From a checkpoint of a small mixture-of-experts model trained on Wikipedia: 84.4M parameters, a variant of SOAP for the experts.
Below are experts of layer 5 (counted from 0) of a mixture-of-experts language model. Rows are named router (the router's row for the expert) and show model dimensions 0-127. Each number is 128 + 32 x the weight over its row's rms, rounded and kept within 0 to 255. Numbers have three digits each.
Before each expert's rows: a language model's description of what the expert responds to. This comes from a sample of Wikipedia text that the model never trained on.

# expert 50
It responds to: Hyphens joining compound words (street-sweeping), en dashes in ranges, opening parentheses, and word-start pieces con, pro, be, pa.
router:140140193141135070143142139111122158152106104161126118078134129091121085134069133166154121149154106141073171084054119114085119128139142132134149091097117130139176196137135098158162153148121093140131122091141096132139085191079164117123107128123128112092165162094162152164121168102096136153174116131082073167122100168149157150082111127135093148089148156166119184111174092115113079150132

# expert 47
It responds to: Mid-word pieces in biology, chemistry and medical terms, plus Greek and other non-Latin bytes, e.g. a-ut-oimmune, epil-ep-tic, sperma-t-ophore.
router:106144149140124145100111186108186218125119145136098137127160164120146124135109117137101063118106107101136121110072120075103137071143172151125073105082112135166154141137101124146130129127129101143105146092111140053178104163132098158176122103134091110090142155103137161148182153101081068144144132120150152127105104165119132147100160086099094092042161151067124185174158080136110131134192

# expert 20
It responds to: Word-internal fragments like p, w, m, om, com inside longer words, as in homage, appointed, communications, cinematographers.
router:101133179158126128120082190123119130087141115134080193114171158126146118156153112150050112095156153137115140128116123088064124139149121163120105177078108128155156081103083126162133145137142061127193132100108123126147122149190153116191093127085117115086151150133106177172133011180145104155143102121157135112111069147144133117102120110155127141090184105100171167131105087145118108121203

# expert 13
It responds to: Short letter pieces inside words, usually after the first consonant, such as ar in charges and Early, li in Bolivia, and dis.
router:183129180156117113108121161149192197186103071192114120095164136126193074159145168145107091054167109088117136117105133113107087095149199178076123141128126155126177125154066127131111135179158113126136180075142092124153168130180086113182125184099128131116132159135141152129147141105142141149167102126076125158144071112100080154087113081116108171136076123079172141138158135132118092135118

# expert 35
It responds to: Consonant-plus-a pieces such as ra, la, ma, Ka, Ha, inside words and foreign names, e.g. airc-ra-ft, py-ra-mid, Madan Ka-ushik.
router:120151152155160215124094184055142191094120147155056139091134163123091120143049101116125103108182142094114112140108101116100132090129118134112138147055100108167147112119103152125100100167178117134096096183080101146129114137117123102150102130081093078131151173149104131194171122126144093144165104096063172140119104124104107175057071131120144113085052060095203145164140110148124095159159

# expert 55
It responds to: Possessive apostrophes after names, such as Barnwell's, and place words such as Street, River, Mount, Park, north, south.
router:131163143143142047096089141136118106091133150144100077085153139133162099162134071157167114134104109119150142140101120073096147110165098147074115092092065110161163141100116130154104155123154114142136122188096083150123123169127116124169062130085104086103169130098155204195141168175102154149121092109127133143175177173154142134125068119070162107116145181139127158125189112127115042137111

# expert 4
It responds to: Forms of be and have after a subject noun or pronoun in prose, such as was, is, were, been, has.
router:112142209101124104109133144151135151104170104149114160084163168141097133182127122171110129109088087144118188159135106123073135103134186200127098140138111193139151129099156128123115156112125108144156139110117107101116109105146105123174090149049109103135191198120152121156153159119088140131154102091163105136157141154165096123094146092172145137138135105131177169110134104175091129073125

# expert 53
It responds to: Commas closing a name or clause, and linking words like and, which, when, but, while, e.g. Mehta, asked; Heras, who.
router:133150161193130180123138116070158132117129115164164176099124152101114123193081076187066040102108093116085168088073086072128138126175151144159129151097129152187148110176063142136182154133133124137126143165120061118106136095098104127133099157104145123145128132071103095175145104097060121137189103098084072150144089176171103158096158082136151098084103094132158125170175110182058159108154

# expert 26
It responds to: Full stops ending sentences before a new capitalized sentence, plus "). ", heading "==" closers, colons, question marks and coordinate decimals.
router:126170126142127114119077140063144161133117107110119095077141152098140145189081099160132105110124110164113144164104114132105115155131140126131107135111068107146138141088105178098140101123140094160155152058123064114133034161139100166171099150067118113141162169118151193125139064130116164147151119135134125143139068130160081170087071072070109080146113179158154174144149098149129166073169

# expert 33
It responds to: Everyday nouns like back, home, head, end, north, water, often starting compounds, such as back(ground), home runs, (b)ack, (backg)round.
router:092169131157152090068132155102149161133170093173136178106196179164134118194175158122155091104138140111105132136053066123127117102163115092069122108098101130131149097104144151111188162132146093128154104140164102106122098136207118085143108115081117093059154122113110164132134092177117164171178098099104140097154074150149107169087138141088195089090111137076116139187155139129123142152096

# expert 39
It responds to: Ordinals and size or rank words in sports and dates, such as first, second, third, seven(th), final, large, one-year.
router:164188126144156111104092130119162151174130085112100173111127162126202163155146079144158143132110159142117119044097116160120123096156133138099133126098094143148146212090100106134186143123139112096112176125097111134171138145177113121154093123108120121134174184099144153112167155132115127152129082138052100139096118125140095107084116098126130150157196190065119127146145057139116109112128

# expert 44
It responds to: Word pieces completing infobox field names before a colon, like Architectural, Former, Effective, Publisher, Born, Location, Total.
router:099188165133129108111103165124147153147106126106129137127109184086135132118101116141132117071183128125112140060119070089088147072141098118159069093102139114148156138113143147159181165100170106077087153068145076114183115124129131162144116122151076140109189095166213217135132113139140101119175101110107179190171135115110052111119187137163151130102074140143103144129180164156112086063158

# expert 61
It responds to: Nationality adjectives and country names or their endings, such as American, German, Mexican, Croatian, United States, Africa.
router:171147146191163148090135134078141145111136087168109145097134157030143053099103098149148172132190077122116198116099173112136134143172132153123121076112103112124162159086171151112184112181161147099138145105126096162175149175156136112123112152171096117106135137091138121143105140169119132123141105083156162149125111149211108158095172126120095079143122153078095118142124145132082068074160

# expert 28
It responds to: Common male first names and pieces of foreign given names in lists and tables, such as John, William, Jo.
router:134142157128170177098101142118146137136185172153066170117110111109105112124083108143102116149140093109096141114103161102129150106155125189103112134098146097142153098097127188115125111129131104091119140084073110116112085108118095155096111145051114092129183163146128157110180048106064108134134124114113124149157150123192058165091172095083209164140122200112150144119183108174080096108160

# expert 14
It responds to: Pipe characters separating cells in Wikipedia tables of sports results, elections and squads, plus semicolons and table header rules.
router:125126133140161176119101194086166158139107148139133126070121143130117083173119103164094082080164126176113148043100089107085097096157099122116127133050034179127124157121133125114121106158114115140093146140074102151147128114152113071131075152081117109143083148088115140142162130094149108136216070083060117159125134154129088129109137107123107142094096175121153231141153083190127111118129

# expert 8
It responds to: Line-initial hyphen bullets and colons after infobox field names or years, plus degree/minute symbols in coordinates, as in "- Genus:".
router:105122127148152173158089145152148189081125116144087111099156148119091108147080090161128128121162136101085213087091130111119169109166163109074113113126132104133157170112075196112154131109174109089172187093111118168188090122138059108123092124098095123089157162142149137145120163155093145154163117135079150126125147167155110143137153108095113097100097079094171124122152116109104090095110

# expert 29
It responds to: An opening parenthesis after a name in sports tables or biographies, e.g. Eddie Jones (30), plus word-start pieces like Har, Ro, Car, co.
router:093157137112128132097092145141109176149132121123098110150201168144162064097115160179148123033116117083144136084119153084106162121141080105102114105114110102159147135142130125135140173140138142137159146150128130059146097190113133157124125161069127114119177113084134124196136111103077059169161099104119102160247157136103133124061217114102134066103126078134198176176131137145148088115137

# expert 7
It responds to: Head nouns naming a work, job or field after an adjective in definitions, such as film, politician, song, plus word-final suffixes like -er, -al, -ing.
router:121176144118134173109130138132111139199060123114143109115189114119083100155125117150095125092118111138091123111119058124099081118160081188109121127084091119163159116110086116096184146092124103122119142137103109144155082179163043159153100166147159098050131164111135155156218098127104130149189104076112099156135147147191093137124157175113138133115162143104148109182157083141125092085134

# expert 21
It responds to: Nouns for institutions and bodies, such as government, University, Court, Party, company, plus noun-ending pieces like -ment, -ation, -ity.
router:095155116134109109115126121094134156145100088167103131119173119129127144154113114143106084115164137150145165126156117113126104120142139149118130114116121132146176119100125142099236154144165092038137142146134061094121059158133084120163134145130093139101111133095152174211157087148080154170181081089147117117150148148190113113097188138149118062102139100117122102124105145137096077097131

# expert 42
It responds to: Single consonants like n, t, g, l and pieces like el inside words and foreign names, such as Arnhem, Ternate, pronunciation, Celtic.
router:132152140105134136087087151122118136112132157147114177090110158158148116114140103144162111109178093161107122134089185116137134079132155135076069132113109179135155179062130128194115160066126123164154164094135109103143096122133139149151102098124083094138127161112148096122126072129099137176144082137066073136071081112174121100136078099120199110095100109073169169120149075144068136131129

# expert 38
It responds to: Initial capital-letter pieces starting names or words split by tokenization, especially S, E, La, K, as in Scottish, Symphony, Katniss.
router:096131146112146186072113202118109157130102142123133104075165217135140089131060109169155125126178107184093141144050128079108152051133143113114146096070107125177145082165107127146135153181146066117105104118165134109215138141078193120184105173078089098141110158158152137190120096155068158148141100107073128214154112110172133193124136138129080106120120133123143132126147102155132042089131

# expert 30
It responds to: First pieces of capitalized names and titles, such as Al, The, New, For, An, as in Ford GT, RealTone, Dalhousie.
router:102155147127174122087119180140140145074174135150095099108159173081172095236079098158157096094200098120122169104082127119155085080145141123086121111093120143151105102133149135160124104101117150162102147104143123100174099154150073136132117183155089094129178145095155184154117132208142114126130057088145193152149165166127096111092153096090140166131179099098162174171124144153085084070192

# expert 46
It responds to: Bare space tokens before the next word in prose, plus the word pieces inter, no, con.
router:134145132107131102107111235091133116119153150144126222128142141126157088135087101198109099087176079163073147069108106113016123111152110154145024129118099128170136128138145177123139150157126095129137181071107121175176088132212126101195122142137107100083178146115216107170132125142099148177141116096133185138129065129142133154062095123105183148109148170072143143153158138153145141098139

# expert 15
It responds to: Adverb endings -ly/-ally and plural -s, plus common words like it, would, not, also, years in narrative prose.
router:147158122158115093120125095128139147117132144151119160076128112076175104122138071182055056112164157139083136117163097129125186143174106141118119129122099145184159100122095110117094179186171136119074141129168121068141089139183083169119103230094106090144124156119141111107140147204112166163152118105058140099137117124164134151091091122113146120058115145128107106139147094142137070125181

# expert 5
It responds to: The preposition de/De in Romance names and titles, plus accented vowel pieces and odd mid-word fragments, e.g. Open de Rennes, é, á, ub.
router:114154153066151152058103164133111153145141164175108157082119142121177130138084141120137099108139115131082142105111136075121087094142097150106121151112101168153131135190110125122102143086147145114092085096147145126160090161146162139123091108075109081122141152126151159182119062133054214152121114102101088158127134116130061169117132061124094081126197131134136217176168116142109047093147

# expert 6
It responds to: Digit pieces, percent signs and pipes in census figures and election tables, such as $46,250, 55.7%, population 580.
router:140139148161148164154139159038175150133137133120052190098123124104140116122119137164140095117109116153089165100077134088097089111135183065154121124067057171166173117120111145123175162087132113140160183087144061121186114135108094135168064170057115112124178159123122104128153126186112099157128091093107098129151105216138110149096109072092115121080138125120110177146174108128141090175132

# expert 18
It responds to: Opening syllables of words after a space, such as su, do, Du, Ju, lo, as in sustained, documentary, dorado, museums.
router:160167206125150135129109187089131171122152083147073106110155186119136115170126091130006134069101120076076169097101113153077164043130099150138141141119122184139179149085147127165109128148157109115094160133108120083187114136206124133166078177079120099134162130115157155159134151114111106146147087114136146157148149161144109171110145134085126148132117129087140131165151131136091112134117

# expert 58
It responds to: Closing parentheses and brackets ending titles or coordinates, plus infobox field labels and degree marks, such as ), }, Location.
router:143129140097136094109120120127130162090162178131135164056118153104140105107088079137144071134102135102121147123114090086098160127177122161146128158104115162115159150184070139122146124153176107082095188091132117131164105160132170122165104108122082105130111154150138171172203094101140113160130124088078160151169095237146106172135180130085168112105094148115135193112145080157113104181107

# expert 63
It responds to: Syllable pieces like an, z, in, en inside personal and place names, often foreign, such as Su(z)hou, Tul(an)e, D(an)ish, Duš(an).
router:221116164105146131135114155128148113136134093149090150049138170135118067161117120134161154042123102160148141139131086099140125165157122114095123139120104155125131133203112190117115125146106096087095161139102087081149125102100153184180073174051117103064180180094141142133152127179129123140118096099108158116162120190174129085140107126134138132147157135113088147142142124131096150171206

# expert 12
It responds to: Word-internal pieces like mb, ch, ach, it, y in names and words, such as Humboldt, Joachim, Members, Institute.
router:139170143140144165120128161169174153201151154170123120131138109075139135133132170134076110106096090114112152108105131130038141114198151162083124105084084160082147143143056113162191093116162136146104118168082189116163098108076105124209073143120145113083142140034146130130107104171129112174146081097175132126159115121152101096131113087099163148074127118102123182165115100115105085163167

# expert 36
It responds to: Plural endings on nouns, mostly s but also es, ies, ers, ations, as in banknotes, definitions, eulogies, stairs.
router:107143131090169123132151208055123156139080101114152096065188167103150105121104168143099144129184119097094147134145112134119095093153101160111109083112113132156144069173134112115132134157132050120132131125159093152139071173122123088121111173093106093110125164128162116129125093174102142131133100093168149164141137177157100149096083111163064096062127104100150103109144072111143132146093

# expert 23
It responds to: Single consonant letters that begin a word, mostly capitals starting surnames or place names in lists and tables, e.g. G-onzales, K-hanate, f-ans.
router:151136126115168143103107161030101149127161157137129135120135138127167115145134100145134131094155107135098119119097129102059172069141230122116116104051124222144169170137038140087124145147181125129129142113089111150175092159131129138167115151103142103122128143119161114182205073168082109159145110052156094133137082143150120121120102135100113120125157177108131151177124139147122150122106

# expert 59
It responds to: Opening double quotes before quoted speech or titles, and capitalized name-start syllables like Ma, Mar, Mi, Na, e.g. Nazi, Arango.
router:095164189145162113097110177130153153188139133110140168086179129086127121184104109167108137091095110083138163129135122072175155076137138119098099100100089106175194152177133181146130090218156029138111132125170116133103138168105146089155095153077119146153184142099153118233117085193112123153137103113145133131099129149163102230110143141144156170130113147091154129177133053147049115124162

# expert 3
It responds to: First pieces of English verbs split into word parts, often after re-, con-, ex-, such as ad(dress), ex(ported), of(fered), fa(ilure).
router:170126121098151112145091144125158163142140159142125100128170106088150107134144082154040182103108130081126144056125114150066147048153129128079127161114102118128152188179136177164121158136154100103113137123132109066150119150142148131157118168107145098050146170094138152131127129172114094156154076145130144122150087109127119105132107047130158070113083196119161173161130082148108107109141

# expert 43
It responds to: Line breaks and spaces in tables and running text, plus military and aviation words such as air in aircraft, Air, Army.
router:125146207151147105103139163131170145100079153213102145122126145157155118174120080162136112125179083123093177069131073088133145071164103172046158140100081168178133157115124163070140112140117125116133128096123126098146132170129160102164086119137142119107152129088131150163172117117122098167154129103130164155133127126208122185038172124077113124114126124120189145124188098135143109124162

# expert 37
It responds to: Prepositions like in, of, at, during introducing a year, place or event, often in history sentences, such as in 1999, In 2000.
router:154138183141126129057104166098181180098174096107121104119174117087165128158100125125149126104130101186112110104066127103075095078159131170055125111121076149136132126154130164124169082118164118141094129116094075078123058134088178164085130152078142117122193175062116158162142147102077097128182101068126179213137166117135122135101164097089144135075044090107128128173174109137090113110156

# expert 16
It responds to: Tokens opening cells in wiki tables and lists of codes or numbers, such as I, 1, +, MPC, pipes.
router:152149146130176128091098113077139161143110135178135167092174160121188089173091106176132111074083107086074165118114126091139097042124147135100102078100056149131157128109131176156161119148180108092115152122149118100149117138131105121139118158088117058150195134121158184169140113172109109147179114031062085134169110133152134131089094106143104062105136150116120129175175110129082091046148

# expert 1
It responds to: Articles and possessive determiners opening a noun phrase, often after of, in or to, such as the, a, its, their, his.
router:214103163130161135084101116144201128168126144162095172107139152065170119186082113198136074114170127148126144067118077158073156092175077114117122112106108172174118069151135093133179118118174104124109155154114143155129122112155125106151064116124090115091132160112124170143139137128144163128152109095110170190106078129133163192082167077132168073127156150137095099124182105166119130086155

# expert 24
It responds to: Coordinators and separators in lists, such as and, or, semicolons, ampersands, plus count words like two, three, several, various.
router:135157141113156137092093127145136118120072086182125167111140156119117074182097085146131087089138121159115183062108125063106145111148132132134130107056072112186216121179151201114177123100173105110126183123181097069130104109111088086164108149126122122140204126093142146153151083119103102158147103082135113110140156096130148140088149103112188177135154102130150156181153119162047153140145

# expert 40
It responds to: Single capital letters opening proper names after line breaks, dashes or colons, notably genus initials like A. in species boxes.
router:140143122100155134064121141106136157131150167106126213110142193067088101190168120172135135100104113162112125101100122084111127109130130124119113114108122129148127150124123191128139113107196104136113151112126052125174123140155111110236134167118091078126132121109148142166140116111119110142132108120065125132093137144132105148129159156058143092115150116137108151188100069142131117156134

# expert 56
It responds to: Main verb or noun stems after a prefix or at word start, like creat, list, design, sign, act, followed by suffixes such as ed, ing, ion.
router:148149140122147167113127173097101144204153158148178216110172125104113140112137127134069128104160107101147128084111085135087112046157144178116098108070114156125128146175090148140129133122134064055141201130120127072150129177147085093076136168105091158086105125131175130144165084136099142151157105137144179122146152144164159141125133113127202088109155189143149134122120088166096123159106

# expert 22
It responds to: Inner pieces of rare proper names and taxon names, in species boxes and place titles, such as y, ar, R.
router:089162152117149166076063132111174136123153098147114152092143154120169067143068114133138109117161160098083142132097127118128178097126121186123085075107068150180145132112109163124124103142142122082157151091124115084161094157137124107118108178104094103148201134133133159135139094180109066134147124101145131151191125119136119139119163112128109099130128128089125136205190114154114050095137

# expert 0
It responds to: Single letters like c, s and pieces like ac, ec, ș inside foreign names, mostly Slavic and Romanian, such as Grbac, Vojislav, Yugoslavia.
router:138140150181153140094099163111134140085149152158124113090169151137139133122102145128081087149103104150098175117116108102079120096145115150149058150076081225149152119148110120129133148178166116070218149078106151105164122211123123155085075141050127120129161124116157131205144083154113102173137101128137149162159164172153114165109122096128117099110112085138139149123167131111131110110129

# expert 32
It responds to: Word-start prefixes like re, un, sub, trans, pre (resigned, unitary, subdivisions), and bare spaces before table pipes or numbers.
router:100145129086188123109140186126172190094071101166099142115148166144081074111127117153116056121180119054145122094105131101146112123166094107127124125149080212136120128144124145109099129190163114140125133173094082093133146143174141137076092079107125114123170159095084144182121115152160155151129138103139157134161144118135106183106078086094132167106157141116142130156156158153122102115197

# expert 19
It responds to: Single capital letters and periods inside acronyms, codes and abbreviations, often in parentheses or tables, such as SPRI, NJ, Vict.
router:127148135159154134097061087034120144156124160148153140113167119057104116134116134137148135116111103145102115142129136095125151142154081165153122110091109125156181124097115138153146081172146128086134179104068134088167119110127073138165133128094103092137166090082113146138134106107119162161142122086122099113184093127139104154120102137095130091103150146122143146159118117134112062186137

# expert 17
It responds to: Spaced en dashes, pipes and plus/minus signs in lists and tables, plus capital T/W word starts, e.g. Gradwohl – guitars.
router:148145198128121100084112118114146133164119135142142211059190189078104080138103139193073099078150140115095140104095133048133161167141153151095145133112083142152131150129105164150139101108130111155146183164151085125168109199155121130136135114107131059098154137115156145167179149170088117123126108080148123174131141162114086197123130114094160140079172171096115147186116116171143086127127

# expert 31
It responds to: Words in names of sports competitions, awards and honours, often in tables, such as Championship, League, Cup, Award, and plural s.
router:123178124140163107136089120145118141113121066140088123109148131141109060152113093138139108127104072180113098135152110073143149126146113193117093087113110202114171160112148156131199098151178138104109186143098085163152134151159063097124120161117104108072118162093137143139167079121115129142160083038154093215139116197103067114094135140118114100113164108079177139134160154161115113107132

# expert 48
It responds to: Word-internal pieces ending in o, such as o, ko, cho, bo, in names like Kouno, Wautoma, Adobe and words like rebounds.
router:149166149147140116123171165170151189163103141114104190093134145117120081143125120124168097083067107191099129140088107092070111141134082127092131130107111158130156105118155114089131140138151107115149173111151125101131099158187122136167090138080061093155122090137169167167143123174079140145127136044085113162194075154097135169040152157149131159098154164098239197151147091171113111139152

# expert 49
It responds to: Leading number pieces like 19 or 18 in years, small table numbers, and month names inside full dates, such as 19 in 1944.
router:151161136172152116119124145091153171180104126134111182123117148051150117128131103160121054098152170158136181111049108072090182156158152133109073170112094134174147141147111157102191114093139095090145125105115150116126104164210160081186110140092101084133156139091155222150124105137061119145131131077127114128119156150122092157115137110124112061108065103083114101127156101142116101102154

# expert 10
It responds to: Short opening pieces of a split word after an article or preposition, such as st, c, h, Ch, B.
router:151153188161138107073111147095111160145183135115141104146150175134177130143104097151084122150125143141109112078058145080115156126155150176171126178109141148159182144086159126099153095079147094108131110151164114166114085128173094190155123182096092096099139160091120156155136147121083157186143053081154122158139091148116103150120085081091131131098156152124104150152145113133092129109093

# expert 41
It responds to: Prepositions like to, of, with, for, between, against following a verb or noun, e.g. returned to hit territory with, one of.
router:154140167164140143070128150125155166172155097106107117121109182064136121170156069130152129085100056066084184118070063111115127105178091120100125133149063146156112071134125129139156162141150114184169176135142082149177118119121108109126102178120146076137176115082165141129129143137124130118146101169093105141148134125139136192122162059091158073085160176122187133156147122148088132081172

# expert 52
It responds to: Pipe separators between table cells, mostly after numbers or row starts, plus dashes, colons, equals signs and semicolons.
router:119132201165147135068107157110125171197153110103121131112158177132149105150131164152106103138128108161099165107119137122118163135124137158156143120083137191140129123133101140140181097190171127118132138103114153111129112113119138170148081118046103088111160125097122146145143098099119121129169122143091118204138143181171133234127118070105176100156127130063167184194160096159079067106120

# expert 34
It responds to: Verb endings ed, ing, ated and whole past participles after was or he, such as made, used, released.
router:156154193108131143118083118101159162128140135129113136113151158027118096147139101142173110140155078107054126096160114117156096093193143086079112136133093141160111134127131101155164044191178089112130143180073167099153074087116120084226123086097105139085132143131150124139082145186101121126138069137081108136115120170144081121137161087068093136092102195136121142168121139148123106166182

# expert 62
It responds to: Newline tokens ending paragraphs, table rows and list items, plus == and === heading markers in section titles.
router:192150118134186105109061200120162118154092144110113149130127168104143117131108141159138117108130118118132094040114100105112159133182100148139070130132099168187136155121123142100140130137115152137121150092085110095147128198119078096197096109088125098127124118138124166182167152152133180203184105135075150138108108137117091181141186128066160040092138127069163174132126125179077116148106

# expert 51
It responds to: Pieces of Indian and other South Asian or Slavic names and places, such as Maha(sh)tra, Himach(al), Sudhi(r), Nandin(i), with diacritics.
router:135146153119175164077079153123193134139112144193095169046172118126122110113083079163101113106102139119119115118103118116132103150157084154107108132100101185156168165102113164120130127172173117058070161084134105080142054155115138134137105148107110135092096136117162158169160144176079147155185127114114147152149142150140090134108146116067144134105150149110176183170151139144077107111154

# expert 25
It responds to: Year numbers, especially the last two digits after 19 or 20, such as 1984 and 2019, plus month names in dates.
router:096167155151156117078118133112162118124077133153130178143143190113135098169117116128178102125167067142132143124115106083064163166148166079094146082128126183129210141115034145158112124134172093145099156127109115095130118176165097090129078172077099113145168208103113151156170104165082133142147109092112104130124131148172031124096184126150132121098148161136135179140186076133119060112159

# expert 9
It responds to: Short opening pieces of words and names, such as di, comp, wh, we, plus the pronoun He/he starting sentences; e.g. di(ning), wh(itish).
router:115159149130130080141092139094133142142134116161146147092142151114154156153126100158083113120094115151131184096088148100121116091135158157134162111113123129132152168125098133099132099162140091042129137100109148115181152145202029090112123143118120111115157150112161111165132130164081143175147127115121130107159082153184101157084095077095181119089118165089198186130131135138071126180198